Weights of a small mixture-of-experts language model, trained from scratch on English Wikipedia.
Size: 9 layers, width 128, vocabulary 2048.
Experts: 64 SwiGLU neurons an expert, 2 picks a token.
Below are experts of layer 3 (counted from 0) of a mixture-of-experts language model. Rows are named router (the router's row for the expert), gate (a neuron's input weights, with its number), up (a neuron's input weights, with its number), down (a neuron's output weights, with its number) and show model dimensions 0-127. Each number is 500 + 25 x the weight over its row's rms, rounded and kept within 0 to 999. Numbers have three digits each.
After each expert's rows: a language model's description of what the expert responds to. This comes from a sample of Wikipedia text that the model never trained on.

# expert 40
router:501501492488460516523500511506527417503466479517525468487475480474495468506514511520494476471491484489530463485534524490578477507497520498476505502526423509493491491508488479482501505447462501512493509519508486503474523487520494519466454523481450516480536516496554482523485484469528504462487510559539515504480458498493495522466509491488538506495487513477494520474494507504519539539513
gate3:501491503508523500472472518458481507491536450511501529529460478489494456532491514518515528470507481485531474537511506509530474484516487508517475472496491466523510476474496528455464539503495504539509471520462503453485473546524518537523465520517514515532490506494537440485502498548524464474497520502488499513525535462490435544509481551534513502518519494500515481484470475489484491499469
up3:513513527529467518474470496495495438521468474480496549500461467530520474544491513489563476490464489476484503500499490474537497504487511479492505452475530506483501481441491508498507525510509479516520518509513490443525500530503505508500500515450520506502502492509517494540528532452490473503506493472461482507493522484529473503511490519478532497580486508511508507474455459514506535519443
down3:473523484553527521506505491518531539471488501516485477442511468517492457485500474505459521512516488512497518483519499516499482490506547518501523472466481454529500552488520467481487488536504513477538529469528513483501566478517478473500511484523517495527510497489478531447429490490494466496486456524525448474499530520516511513487508504512513491530546482513524487524499490493483511510562
It responds to: First pieces of words split at a prefix such as re, de, con, co, pro, ex, mo (pro-blems, de-tails, re-ligion), often after the.

# expert 19
router:503505500528449509504492538501518478500422506543521459524512470462465542502460513500458482466486448532510499480480546496504506493473525547482505512546497485482484495483488474505514549466507470500474472478494521489475508469465491490485486485508523524494509471502494498521533481553516500479499516563520517461509454482493542493497533495474490500446535491509486498490517475501517523510516
gate0:471463485512480459447453500459517531514449471504487470516525482494467493508504483527455444503507486540525510457525522511469518490472540528546532472543474502484526476505526518469509538497481504506568491543488520475533523446501476486505531498501485514501522500490533461499555514515485478496505520514498499489482484524486526497461474522501498511489503485500524527491493466485532482508495
up0:490484532473502516501509497418508490503543525479514521476494534454476493519498493524492477509508542466459513473516523545540523474456479518506505527498522480512486496506504489511520501529488448494523481462502462558486527503527479515513485474539502480478459498527446509541489502498467545495498495485506514498455486524452506488479483479508519486495535529494542474527483474484466481467520
down0:530543499505508495513526571502461536511541475490504499510473513523514491489557481481487542475482522490479483541531533538506477493455469480498499512504480474505467559496506490489558504509507532499482516498517465511476490519478485516538484517513485514505465513503514504531444440464517455518495473517458488496505531517503512510499515487467526484549507506523524473496517551496487525482477
It responds to: Whole words like University, League, team, season, College, Division, Cup, and endings of institution names, mostly in sports articles.

# expert 45
router:519504514531471477512486522567509479506451508549519475513501484489482502494452499526482499466526477480487504496491533494523499559492533551452522511522458483490489548466479519532528513495442496470499493492483500466501509455472500561489502506523519526496522489516529503544492472508510505451506521529492488494503498535494485523463545512480484501513509498456467484465512511470519541514507
gate1:467509480494510532501525529472488496494468533485522484485469461507509522485503467483497530489520470434502475497518540498563484483517484490470551508527485492516496485466510503529492509526509541481492483556502485450518486506476546508468477506495485539475504501552508487464513531508523503501440488483544509527499500545502449487524516506547475514503482468513488510472517470494452491465489
up1:535481538553537469509526490536515474499484532509499502511550503513517480484434492479517505528517502496468522491504506485500545515520521510505479485526474478508476476496470509513458523460493549506451524493516449527490497503484522529447530475548535519516514446507521493528485521507511497491507523515462479460501506519533529525516466537502482501509481473514460483495479496489562501526478
down1:533496507548530525495505501530503510506495513501531496462481493476511481522472493506526492492539492533506529523502552517486501513524524542508486480501497493533480490513473530466464498555490525478462521530487526487532476532520477499490485448540518499513521466525505444478487492485500516505454462549506470492468553541448469474470528474521517486509519500517522450481467506507534525502490
It responds to: Pipe separators between cells in Wikipedia tables of sports, dates and stats, plus semicolons and slashes in lists.

# expert 0
router:483467502536465510508506504507545461452481509487527472497505494443462482505528497475495493507491482500525505493478492468513485526485534509469516504534451520490490560484442492488501484483472495483503499473525487441500565480506477501499475522479479505478496479528547529537507459486487515479471504560523447508506490532469522552497517489491535499476540495492494475487489474488534496516506
gate6:462546451519485496452525514494506495517499470517493500532486505527476532516521508527464499513509479503545453482495513479472515501490482494532440507488497528502515486466508528472532482541522522494502511523531526460494467518450556501498503469523542513512506539470505490480519514509451540491491489560531486494505520535513480550480519524490473476439535527495512477493507513508487489492481
up6:497488487464530502506491523453494536534541534503513495488518485547498531529463530505458529529489471504506498491531446513474463501492497529547505509526500532482488451519499525472537491493482525486491480514498489517473534458531519469504527496503525531500511498525509493523457482536501501449459429520526521515515478500494502490493508509484456518524489490468479540514450487486496495548466
down6:540484519504514473487468482503493484464476495544505503507517529464484523452490489499517553521499493515546498511494483505485460508467491527469511572522569484556495468457483478494528531467487526522474467486501492541492477503497506482460506528500531529490528549469488500470532477484525480486470523569496483492513492496500502510497517517516484484497495502485503540461533496482482538509509
It responds to: Mid-word pieces ending in o, such as o, lo, ro, go, cho, inside words like analogue, soprano, ago, losses.

# expert 7
router:502499494517477501517474520482553479498482494508496477493535442483458512528519479478483500469515475520506498522504538490484517530451516550448535545518515497535426532487480482486510543485459515486465493477486530450462512465496488507462480509479473524483497504475528506522508500522509497484513515499524438462468520476499478495518518469480515493522531491487471493474511524457495513533512
gate6:537470519514526475461499449473489522512479495467490461524467511513490454516493490492479538452529494514473473451510478494514532473455509516535515478517493461505491475467502551520510524486499476509502543492534509477539486467497507500466522533504467525526502534524455526471493491503511530513531480486461487505548506524505552516521493498516516454540511528466487476468493483497502490527540
up6:519452504519503479464493517507491513470526513488471467497524525468473543456529458537486474503483535495516515506509494484535492540500490531482532564515539492527531481457482503474549480515514519481492516462444512477531530492520536505489506484483504458465496487499529504509535524505475508473542509509538482486498513497507460496437519508501498484516491537489451515525535516514458503485518
down6:527523488526520492517506493499523458441532495542477510512452487488525521498473507506465466504520523499477496486528496500510506492513533525484527557459534511487523539500464488513553472500486526496537470494488490511533509505491454478489491460499495473458511464481506520514523522531529552467508504564531493521480499525530462535504513518508473528497460455513519535508532489495539513492480
It responds to: Final pieces like a, an, en, ia, ton, ville closing place and nationality names, such as Arizon-a, Tamp-a, Syri-an, Nigeri-en.

# expert 41
router:510456511516475476561497516524507452496492486550522459494535455455516445550496482513470518476490492487497495479501515501503520539490527523501523532510468476509513525427479502526501510469474512469451487444494505506457476484503469506503447555520465517494495515532511504535521505517517508477500539491500482533513478503509533505457503501507502546507511496494503507486511489465485497525489
gate2:490486503532515483441540540526482494477521496530479519527513461518531483473539477503490519495501475463506489473513524540495555539538516490532519487522500540518467551481512537522543475484500514489532495472493482502493549495488500468483490519481448496460512504506480440499507522529505505460467540525461495533453511499507492543479500528521528509498464501502525495530494507505481500529494
up2:455488528498510489497451483536507506590478516517496538536486496494507476512486505501508481471456498497477451508494488529466512519505466457511458543518485526522514509507521511495474521498515497437451499541495501485544501508517479510502537529511518516561550499482465501513497474493482495536525492507514475567503483506487517486506504518462475476507475513503468502496502493500480471517454
down2:526525458522494490448493514463474468486509476512499458500557496504496515501512499483499470555509496535495489516537447487543500460465525511510505516494513502512480502540488515481509470512532493538490482513523454534507514477449473510490480525464481472497522504505483510468526486467467477505460512481508515444499440492528471518546507498474529516507473463546503523549490503484507502522518
It responds to: Opening parentheses, brackets and quotation marks, including (19 before years, plus single letters like s, x, S starting or ending words.

# expert 14
router:560518496511521502511485519510560466486473516534517484537492441497467472546451487501494500519476471484493480491490507488523496510493538540500478484525492501487452539528489492497509535476481493475491496493470519453454474484469479513472459539505462536470496506509539521500501498532540509472518485514512503513490477496518483523469493525520487518465495495511462505478547467449526511551497
gate2:506559509526500519490506467495542487537532540504513509527516486500478499511467531458488458499514484548526489462541448519483483495458505462480514469494470485493478512497479489408481460492530492472509523498501545492492440505499489512496491505471526484537449485454473518523522488479460503465523483490487497522488491492499495500521544471524513531471503495508502517472524515519492513482489
up2:529409486506484497467481489468488498515469514495505519513464507489511525475517527486510528455484515484466507528467493479497535467504467509519505537510471550505446495475492518534503462519474520506482436496506503501487481474512462535506524479461562524519496455526528511514518510503475487495492483483524530462513502490539511482532459522494485536541498529515496466474501510513477486497525
down2:489464511524453447531464543498491508485489503504502513492517500523492525497466497487515464486528434517477512507512529482482498520460548500489550507531488429491461473486577523448484480495499483499443515522504467494488516472515524507509497493506534486512540489496482510511504522469514493469470501511478495490461477478457521494508523464516495518473471490540523526498520478510472512472509
It responds to: Single digits and 'h' split inside numbers in scores, times, years and tables, e.g. 12.71–7.29, 3:43, 1111–16; also neig-h-bourhoods.

# expert 33
router:503514495530479489535501517537547472506493522563506505521481482491483447499526502472498496491502490521546495493456547492476501513503521510454506499502454504461489470497480535518495519486403488466453506497514481431480494479473475499463487512511466509496508493485516496546474519504504486484473517527540448531505486522536534481487507498487510510458519478512506491488491494494528532480489
gate2:483470455482482504535485501510515525498462471539529495518487484481463510537517519545514515488521506503545472479489498526463531514513510492506534513483499513476476523438506517558528442500487461501498473524491477528528523511519467519466529473471484497479494521483484459496486527491510493466485524532490483506470533549540517517471529473500493474552499524494535480510523541530535512478494
up2:533519496520527479443498485500476472509527537509442496476483491481506484481512502495517530501493494494516427490510490513540488503465500513504489495474480473528463554470491509510514498543516527545479522491529528538522525526572531468492448508481497498491472481553508519519526503515481506508506516510457458495491496550520475503507540487506507546484486506500496537510469518497488527546519
down2:460497488526481483516480520501515527505469513466509472489468479516477564504460474510507500463487504572496466508521469475524469510463530500534515501485547532496534466475525489506505502497472512548438506552526457549490485517499477475485513475499478473477522486547482460494501496531466518499489527481483514505490509501518517527525525514470488510487506476472498474520551492457487478498496
It responds to: Mid-word syllables of consonant plus a, such as ra, la, ga, ca, and name starts like Ma, Ba, e.g. memb-ra-ne, Le-ga-cy, Chand-ra.

# expert 25
router:574506492573470495544481527509507485524466496512496506488480475474491514523509492479473490490522467492527473472500513499493460549514497491502539520497485519476446499492497509495484511467435517503491484480501528476445510496465482525457467505480510536496530495487489483543490460517536485491508513503491460489469491538496492532474502513478533520444508541494470506488491450459499492508506
gate2:496480496502513505495525495541499506525475533542481493525478517519479502542492520500488524532489528489496510534472490549512496533480518487505525469497539483466481549470486455494480508475457474472470516488498541493506466477482506538510523510522481479474529492468503449483450503473494541528481479480480517530524476446510557525489536528477496521510497514503506475492446470461519515456531
up2:540516502461522472487512506485515525497527480470517506480517463498493489463513481496522462487465461496523469499507511510494521496519513520520490509504476505507480449511505508530521504507509503509523463475462507485530478499488494494502459545437545502538508535496499531498498477501534480482514494495514466409491488517506483470549452495537505492478516520488493545512525448543526557468490
down2:496482512508478457448547504490529494513528503505473527536503494524486513520495512462469519482505456553509522477472493514472518457485449508493471503485494505504438554471507537501515554500499511458493478506541524525479522462496494523480504503506508516486459523480499505491490504461473483461551468474485520482489485511505513496476482518513502523463512496540490466472498508454559539510515
It responds to: Colons after infobox field names, table pipes, semicolons, bullets and heading equals signs, as in Overall: or Speed:.

# expert 18
router:496505506544484501540457539556537475466487528519512490490486446482497495499528485500496489488461468533516468482530508493551457489495529490501503507571472496488480568484491534477532542487500469471483504503530506494460508486477487498471462523496504531458480495486509520504478465500503515454474497530520508532520476512496498504486466493461511519480518511474501520484516477464559523501518
gate3:482465506506507480508532478480550490487440470499514505510475499519505530492507497486527519468485473491475480508491510481520485549514508514529498533480504478483510560483499514514509484458538516469503476459507528536537474450492477536478488518508478500509523472523497437474502497517478514571533545569511493500508470468498501506510534448502473498477464521510529497484516516510479478530514
up3:471480462543537489505470504499503533511529511496482508499471484488534485458521485493549475526452474514526506500524521478501474466488486505494523504536492558508464496455507482480457504496482492492551448503499489503509469472448496431483471484486500505467498536498521524497489513502501521477437460455491526525467513511522517524506489556504485520508490498507542518494505476525462506483523
down3:481478524526522508466504495454479487500456457510513464506548465490507530486549469474492506512509556516496471469508472477496460498549467539469493486470482504513508454469476535517502515502499554514525500509499508488509503505500488488454480484486525505490504561488508532498525511509506513478497445526504509498477541491494470492505498519492517437546486526445525527515522510497520484454483
It responds to: Single capital letters or short capitalized pieces beginning a word, chiefly I, O, E, U, as in Israeli, CEO, U.S., Edinburgh.

# expert 63
router:520460490515459522537488518523497478492481544514505521474530464471481462504484475496479501497480455499503517502506523490513506521500543540476530525528472461478475524489489488517485545464500506463507491511521542411481475491510485523461501523488476487499507490504534505477526488503555474501489505526472472501503517503536492552467521491467504503542499530502531456463504481489525555518502
gate0:471491496460528492536505521471497489548507486498485616534445523519496500488514489472495495515473458503483467508506507517514481481506498481522463506523497494485487495505524463525540533498460501522491480474498489502495445458507485528518486513517476509513552504516482501475514481475494506479475454515465500502469506482500480495524515501500551522516495537538498499477542482492521463553524
up0:507508518475474536486476486481491525506444502534460480478520478524499475513493528487485529514515539529473477471507487478524505501488491511445501456487516475467534507513504494467532463520546502491471445456513498495452504548522525512495542498511526526507543486506486486561485483518491506482497509446504540477513528508479463515492458525468514482457506495471525526479483544511488503503469
down0:510544497500512490482492523503531483438479486508495493498524487498486516487493483468504442534481474516471487513500514491513473507487494509464478536512541543492535502535502491509458498521515468502443499483483469495508459482514533488514493522456493584481516465521480521531474475487496497509497509554513457462496504484532536479491492511510493456503468510494488557469531486475533541511534
It responds to: Word-internal n and related pieces like ne, en, an in names and common words, e.g. touchdow-n-s, souther-n, jour-n-alist, Ra-n-k.

# expert 47
router:547492495520502465523482542510540474528462509519514485496525508508502527499517436501502506465471474482487492454484512475518511475507531525486499450575428486493510534442501478556469548510499487481487507488474513506497539480471473508485479489493542520462520495491517526474523468475522511471529485530476463517525516500542516486501511511504508494496509503475481486471525507499499520516469
gate1:499543523504538529499493489503514483501477487467498467491494476487497503470500476501465465469534500502498494483514516469519531450477485530509437499472462473479514494463493449505508547538473511495499523487471491528528493490507516508470551445500473545507481491501513516492478444505525535496514484490547482459489501454501472498493509490507499546487440531526519501479507471540529464525518
up1:508477445472449469525541505541490506520470492513500515501526462461522511498449505468544534522484526544519520498529468543477486527529490517533490506503562480467474487484487491478505461511497494533515485484475498518523498511466502496503501509517486494497551481438449482533491517512523467490435502478504535510520493536482489543501472530508518494518493502512489489508508523484473535500484
down1:492554503494507484487484467449495514490451516520504513500487534514548519535476471493499489493428478495502445478538544488442539505484479488488501507509501466503514508512517499510534483509475489502479477481458456503491491438510530519493499514484523456486493544542455525496570527529510488470462483484510478497515520502491499520493519527485532479508487523497519509484526492471507538479497
It responds to: The letter w/W in words like war, flaws, southward, and place-name parts like New, United, South, West, North, plus ist in Assists.

# expert 46
router:511493528486481484528476510504496447483465513538519458530473507512459509516479472465461487487469499485544477471547526487542490542456528476487497491502490477481480560473463533506508531466481496461494503518488510493504507439438506542474480526499453517491501493522513518524512544503519493459507493508498498468509498520527489558518527504485512532494510474494496488517500493463518540509513
gate1:508489431475463508498462542492520486515537504544470493545538497497478511489472522519457472518511486520501483531509496479497506484488464523493572528494531496509514469490501492507504477480496531451513518472513568518486512503472483471474471499512520505513465539492526486510462503484521504475465479579488494482495511531506520513480507491518527471512513560523519512513541491478507514524496
up1:523502496511546493514466495461510519533490463495481534460458489492517519515464535520487546509502489535500502581489515504523526498533532502479513514469492526464514497480492457531492463559509492459480472450526524523520516507513489530549501503526529500506522505515518496477502520515515537544506551545529513496505511475474494471483462516529508539486496499528492538481480511495467505507514
down1:489522494485537515506496495459506493517500460492507503463454502503509512534494505499502515524486491539524451539479504503523514497505497488493523493466494494522486501444498515538500489538514487485500464479491514539543537508512469510536467506528513541511515495522520555486527533472492525536483541538487519476529521486499462539500499508543505482489459470499444544510460505516542536447543
It responds to: Pipes that open or separate cells in markdown tables, especially the first pipe after a line break, plus list dashes and asterisks.

# expert 15
router:518486521509477482513477543542508489472481483505501473524493466509467473511455488465430493458502472512538497512512508500484529507498525496465514508508471489515516525472444492533505534475472494496482459482494510504482504494459480574468488529514515485452477483523487477524516488487549509476501494519506491480457519506504538534492509518526488522516531496519506478453536473491498535563472
gate3:524456528530496498506509523547519514544493510485474515523495476456482492517488506538497522481457490502548547529512526541505546510537497516500453539509470487514493514463525533479517485522482487456535497508493511484472520489533529512448521535498512464531464517474462469534490517475508497505508477513524485495467530521495536508521538454493555506494472504496493491514490501521528535529463
up3:480496494515474465471501534463520551508482497475504503509508511519464496533510511519472513442452467561496493516482528460500523453470517446502493476480511468491441505490523496551479507481514516494491491541530485497518501498480474497493525501495535510520493484483490479465524445532494476493518520481529499448486495531502503497495467505519481526547485525516482513462516468549524501462472
down3:485475513517537513539501475542494514510507482484485477479485490504473506498558460484492527470484493526502517462469538444505477484508504514516494466503487445506500464486556499502469462483525498503501471516499503513464563507509468458462485514526494504496444527509498476445501491510534510490531488542503494462477526461492487510480540470473570500470497484496469521518506476505504517495487
It responds to: Word-final plural or verb endings like -s, -es, -ers, -ies, -ations on nouns and verbs, e.g. jeepneys, fragments, Seasons, serves.

# expert 38
router:579503530534505469495490531516515485494499500523490452514492463479478494504502509509505503469491505470510483505495499506453483510488529485517493502493490481501477512502468462520506529511458497488457490521506488478496494485466480534460439512534452525454522487536523518500532506512502486454482488545522474515531483540490506502482483514485473519532527501482474478481458487454565503566491
gate2:512496533508477463496483512529482488468477494541469473489502555464493523511506522525479521487516456476521483521476462503541512529541490520480501503477560450537525516550479466545460503474505518487511470534519494483503497474486542502496438484497467500475473472520507502489488517562540519470490523532501521502499480502449496477469508535502496508509494481539491491509529494532482497477484
up2:523476474466487534516494467519556517485510513475480506528526506459493541535511489488465520515498436533502507480471483482478525529536476520491502514520474522508491487499478458497486513540514446507505495473443495524512494508511529533530542536508488467497521464489453481486511494467499508503460501547524490467535493521488496461545492478512510465540525488515491547483525498505511510516547
down2:535512504480529501512497485455504491484518510546491494468479450540504489478497535530506520514493500495482532494512508493482459514560489511457475526522498457505507485544475507466546526508477507463496490481505492544517518502539526505494529490543505466467540529568524556489506535480475449486508501486479491464523521505472461471519502518498531488521489510513532516505503523501533463477474
It responds to: Byte pieces of Chinese, Burmese and other non-Latin text, plus 'z' inside foreign names, e.g. Rizal, Coetzer, Mustafazade, Horizon.

# expert 17
router:500504516510477511530500528518515479505477526537521468519534516494478539495485510490477467475490477510557475462508541464522499497475538483506521538569478471505511518450484497497518543441498468489488475516477493496464557485501451511477505503525497514491510511507508485516501486540507517495511508536496461511521475482530480512455503503502439495524505516471511464430486506492536525507484
gate1:518439509485503531422492516492524541517484486520484481511499451552485459496517508505511497500510499455542467500535518512482527466508466472468520487507467523476506501480544459474500519509514512480519503509448470504506506512522549518476524506506497479494502541517485553512494489521527479496490532474468441488513471485513507493533510454467505541504498519526494463514487481513509536512473
up1:499536537475491459507467465540484524522472504500520499519496518506486509485455523527468491485454488528503484511501476501491552494505561529482518504502520508530451501517481496489493504541494502506520463484510451491484512452499471512536519464511517463481491458454518463533486469526500481499499542519483523515491477534483485482520521529531461498505519516448470539503503479494539517459453
down1:521482533534497437541522494544503482472509494483480494483511453522517485542440491531496475498494485519472518466507518502484490536533497516530527505508451510502520578499506521502469477489519507514495468485532557495480500508471518506455502466479487507492471491488565550480487471497500472498520484506510508486510476522521529456508482487524553488487505496437494495475487478489498499504499
It responds to: Whole-word noun and verb stems after the, was, a or to, often followed by -s, -ed or -ing: work, part, film, held, play, War.

# expert 16
router:499533501553452496521481537492495467520477512549542474503507472476494478573487466486491510461478493509542491487480544525524509503506505517486520520516509493497448513485478501482489530498500492508487510470474510454467528523471484501509466522475508496486470503534539475537508507492510509455487526510493468475479541471542496535528499520506469546498502456478505463476499506487547530549486
gate1:501550487501533483509516507457508470507502486539545524521509479496509482532513507560506452539482489494519477501518484488515536513505461514458515489513460507556511503523520460447487499475499500484533522456502518457492527494481468514534513507490530475490474514485508468522517469509508460500477516508484488539521540508526562480503452521520430496508530476499493500480476499465507517513513
up1:507491493462528520472471458507553487544494481525491466462458490474460503487501478493498516455555511454478507487462505497449482477487524501529497504461511499497478507468514521509516504533497486472499506522515470510548500508509484486486513519511570529468505529530508497497495503519469504497494483538522558441468473530530475520518524484478561480471506506532529495481509489489516483502485
down1:526495509512474502504479511500535549535526501542512508515513532521448471510530481502499493482521544484470473522466479479460482496491501540502499521522509530448527492498510551517470527548494437501515545474520476522522490448467484523517514506522540511479463526482506500499518491501519451474512510531466526470521540518511484508524518491513535509490550483532515489530509504498523523474534
It responds to: Plural endings s, es, les, ies and words like years, km, population, % in census and demographic statistics (Males, females, episodes).

# expert 37
router:530512506512513514519502554543502479534465502516485481510509485508482488530464491459434518518536470507491500506510498460504458537464540547464506480540490483508471511447478487485483519497447479486515520525497509503505509491457436539469463502475475508476501500501494545497522511500507483518528508501527441524464512511545540502480493495499508522542502508467525481482496495473540496508504
gate1:489506511522468478519451495561475477519494518514452512498514526464456495513500506529449501527505479525511507521466527469497505494510469467544497452515517475487494467490514530511508489470491519495488478524505498522474533472492491479513516504504482499511482474447497484454536452519505515540518493533501495484458488503469494486520562541464505490491470485518481556491532534477457483530466
up1:480526476526513507493466527523501486477542524501512487467515476482473523508474533506553481529508442502513500489466483523511469517448503479465482494484526505522519495553528521518511496503473524490428490465530493524513489491471499494485543526513492469470520480571528501525512530504482490529538504476519506502547483466504505433511481496490513457519490473483498504531475501466467517508492
down1:496485449476520542522506498468497472511495481482539464478492552543516525535481533483507474464499502503504534517519504505496508481546498492489465482518419525466488473486539476512477513509534488493508496507467531503490468475503538506455499445513544517498505516542527491493522491468479506546519527553488502511501485481496498500532502514500506511525525524443495472503509469544477506460507
It responds to: Word-final ed, d, t and longer ated, ized, ified, mostly past participles before by, to, in, such as forward-ed, flank-ed.

# expert 20
router:513503538516489458546450541479496478470467516514515478528504469451476461510484459505489498457506484480529458456557512483493490521456505547465491499514517518502504508499507513509484530449495512510494505496521467492462528478462479543482483539510495493480550517497532524519488468502529541488514511498542463521520522493531528505470543507501509517509502519509485487466507487489504543524536
gate0:504482500491512535495501517482481544481466486473473541513495481487521475471519531468442536498466503524489467523482524456451539493509497522509498477496500485520503526459480489497496513495508515525497507521525498474483461508484509527449493521539494498545515501495501513512507446498519525493484506561505515465534483471464489504524487533513484523524518491494476508530501572459427527495532
up0:505467459478486485486525491454533527489485529563478507486518477471516454534479493508534504476474513448519516540504491506508510522505482539507469508469476477475494529474514465453487447536486480534518492461501501482509483529484503533482478515545479523449491533482477471499505491495478518523493506474524521497448493519536512475511511497536521498465527485490543496493471545526524469488519
down0:496482487477495460484522509474515477514468452520498470516500516528439490502471503533504452503510441510486489539481453508518470515508501479516516516498524506533539470508499480481533459521493499488496464476520467512484511524489475436515449567533540451513489470494509464517512490500504495470513492436533537530510492489523487502523492486468519515507506510491506540480531477503509494481479
It responds to: Possessive 's after names and determiners a, an, the, his, its, their, her before nouns, e.g. Newell's, his son, their family.

# expert 27
router:552495488536502497560456540533553498482487500521518499500504437517449504500487474492488493492496482499487505472539511504544424500456501478489511502540489496501496503502492494538496536477466482497446486534502499510512505473458468491483469521504472521498516497534521521532537456495533518444488509554499469498500485519476551531509532481506483479498519510486497491482499497506495515521503
gate7:492476450473533511526457501459499525480470468505497515480470475519530501556555436515500445501516507515498460510509514496501501490549478521517525470532478537514507505492467494503512501491501491511475514509481501487456482507488469520518499542477506529538516560493505504495499463521485514519498509536545502513496467490450507539501542478497512529514488495513507466530506495511450550537518
up7:547513490533529487473441479464479482484513495505537484494484524528499473509479540506482517535478478446493487497498460535477501476470503495526537549451471484530522511513504511520493526490469506464457485482541514500525520508498456438504485461497495491470495473502467483511478512519519488497490466497487515473451476466518487477522498532456491478524527514510510503487511551487522472546474
down7:517502506486449484481511531489484501531518507533516509493504497511465508538472485466505458488472495544472468511468550483491541494456569510512530529505547472442497526484503516486524516489508504490503478492504474483463501505511525452519511515514541513469517500518507468479486541481483528500506506504480501451509523487493494484496492567495475531486511468522526546530495427507515511515520
It responds to: Capital letters inside acronyms and codes, like UTC, MXGP, MAP3K7, and word-initial F, P or f, e.g. FC, Following, focused.

# expert 13
router:585495503514472510493484520508540504471487526520518475532503481499481516492482501493502495509521498513525486493529512485507506517492502519453498493522477505543492530499479511537505522488471492460479481505531494474495536496502503558454464504505496525439495517493525491489520510532529454482524497511507480499536467474506515563445546516469467511494508495524517454489509497488560558538504
gate2:586464498457512464514492507525474448498524547511470551532503467491485465518513540504499500498518468530531514473508519530519520519434502484484493476473483523507489500478518524529524509516481501449472488525506470498478520519473495515471468488490512501471467485475507473558456529519517508526544483489501505479489514552495490507512487506481487482532518504520541501509491479524510517533508
up2:437538483485488537484496524429574538484479471529496531489510510491503509516469459504507506479517492450495469515489501526480533518493495523542515525534520559498546495495503472529525499466536509530478514492506472494485483506514512475493507499483514498478534510532546530514541533488493523477507537510501470544469496492472512463455486471486473511486481498531508487506503509491535533504506
down2:488493439534493521532484483484540505470487532510517459493486483519507474509469493504526441519529504498534484569523504521498503505461514492509538516552562560509490491535517509496545516477522490523471516499494506527524537494494538527495496496478497521486462484514473543497549478501503512463510523540524490515494526495492507549500510448502491477488478505496493510454532464491520484508484
It responds to: Pieces with k, ko, ka, č, ć, ğ in foreign names, often Slavic, Turkish or Central Asian, such as Manok-wari, Taji-k, Ko-ulouphako.

# expert 9
router:545496508518452447525472521513536488523475496526486475513508482487483488504460496483494481404506482508526485475520533469485489527506527493489534525536444517523491551500467475528485520482501477496484486521505469459476507494449485534507470521481479514442510518489501526516475483514492513430517515497492476460465483518522530544490490510468489496503518519497503500468488504518493510506510
gate2:521516456498464479532529512511499476489541496513464533471510504466519581532516500549512474490508504517561499536462477509489504498511507491499494503467491461486516509462495523492532478497466536508484510464512471498487478526505526492502496511467525513483498488480521510466485515498492496440475480551466546457450489540519498533481524504503484468471433515521511488514501506493511507516479
up2:505513526432525506520532494550499509504506491520555483481492500481505492503560488483469504490526499467520465547539540489447508487484469480516509529508494508514485509521512517446498474476502455510461532525554499499487524478478501471481505532505466494454492554461466504500488476512478525515510476534488487529522487521536531479507506526484436488504479470500499510486460503496510505475488
down2:496501492522479494539498485448515523514485500523477476507512464511528484446501491487525529477487520495518494481480503543494501440468521493489492499495470522554507504505482489462537495523516509507510498512516521523506502422487526476512515490516498471465456472463523469502465484525498511544467499486475483493500482539503533495513542500555485526519518489499432487533445529505470471535488
It responds to: Standalone space tokens before a common word after articles or prepositions, such as "the poverty line", "childhood illnesses", "ongoing effort".

# expert 43
router:522490540538467495514521534507498465466471485533545495514523504533493482522495470499510511439510499503520443494469496493535479499481530526487547482514484501488516580507505485527501537475464516473509495515469498448510492494492452503499462499487490502507531498490526518524501501501528503489505476586553466517532458494513498530501516531495475534489511486484500500499486489476535520476528
gate3:484524507493495547528526514494502515446521448483537485508454499526510487541495517455492474465526517507484470466475536513485531520437482498467523465552533505484504530499523485468484478512487501514497465544517479473512493490509518480496481526511478489495553467507493509512499490474507499486562488520496465505512472511503447564484507528459491487490525503487542474470505481514504513475530
up3:516478505485513508491512500511522471513480485473464500475545501464499511489500498543532507534484490500512479472455467520498428484531490494507477509525525470499487491473483532484502527521484510497542472459483509508475487513513504504500480434509520531481508524511505475479489485481529498527456529468488508505476560507501508458481465464534535558520500476532449500469499520496469491466436
down3:513479517500505453525458475499523491501472533518488513504464520548489540497501494505457511498495489531487534512500507471498511547443478460497519492506540465478453503493490549527545502527459448434498517502483480527480529467474513504471488495509506524492494542497505542551508484475496499473504499451496481521457486506507506529508523516536492487534492492514461520468492498484520540495466
It responds to: Mid-word syllables like va, bu, gu, tra, vo, mi, qua following a prefix, as in obser-va-tory, Tri-bu-te, com-mit-tee.

# expert 30
router:500490525524451427505509517496491506499440505514502492511502494472454472516500493473506498417491482483520476473489506449524477553515504543498508495522494505523468538475500497499490516483482503491499486524501503525505476499443471494455484513499459515477493554481560499521475481502514484514482498527508461512497500494491522534484527516475491513444522525526495491472499495477566520517479
gate6:503450461486507488532524489517540536483499524507515504539554518486497510458532558506524544480518480510475473512535515471498485472498516514531532524498502525508507474518539525495447482507495545540529544475485509520491467473501534487478488507474501559532488518491518485450490519550502479523483510529500519467533510482514538528466521462503520517495538526492520512487470497501492524501486
up6:503486490505512524518473501460496541461543517496523514449508497504483466503519540508489547509478480506521483523505533466494474514510522488505503503494457534508457497460489539496531517462532530541534541509498493470481515475537477496501503491531509513502431451519515518477491487488471509505511513509469498496491475492549506538471477483457484505464478503459448479471475515456461485525479
down6:492469498515541507480509510532523464532523506489502504464516507476453494515509519544535500558490476508467463489537514513450501468511534496505513475518529499499492500510487520458462472523445544521523502519479496507513518515506521500479455528471503516546494503461511510506528516520525505449480522503510540477534534457486512494521520508505463530535525459524545510540473466517469515481497
It responds to: The article the/The and infinitive or directional to, plus its, their, would, could, after prepositions, verbs or at sentence start.

# expert 61
router:538478476521471502508461548501511455502475482541537504505523449491460451505494502509496494446469505529474485497521538489487481509469517541487504556543441507484498546513433536488480514459462490486495479506483494526468516497509532498482480515511522502511520494514513511516484487520521531522479524515489484494483501531508478523486536508526485491482512506536519446501476499451525511492465
gate2:488531549495480515506516535473481498540519492511556497535510484499528479459517550547472504450494455520486530497532488510523483486486470520493482488517467507487499503508487506553472514554500482471555514495485473505479480532512500508462520529477486515517476535475477544500505491512458505474521530517503477457523512505509538511453450514468481476491530516511493511502501499434501501476494
up2:482517468529448516483550468546532527481471450505537546523474516478514503505485492505491483511538490509519531479493498509467465471505514439522545477478509485474454477486501524475472503483508532495449515529508545534515489491473481473515508475527529474503504492517551479495499490476508471500521488501477480486455516488506482511501558518514492486512489541500532486509499553524476475536493
down2:490538502499477434516464502466477510545513519525506519493499474492507485454476492512494509513525480498481490526498498489474535505516508543451514498538520477505488528510570464535512435500478452512518488440492539472510487512520479503519502473495489530496514475533504491530514498479530450485475483451516498469507512532479519496493461511499503466497494472519517505472512542516495555532505
It responds to: Syllables in, on, mon, con, gen, men inside words, such as Dist-in-ctive, Com-mon-s, Coord-in-ates, and whole words German, Roman.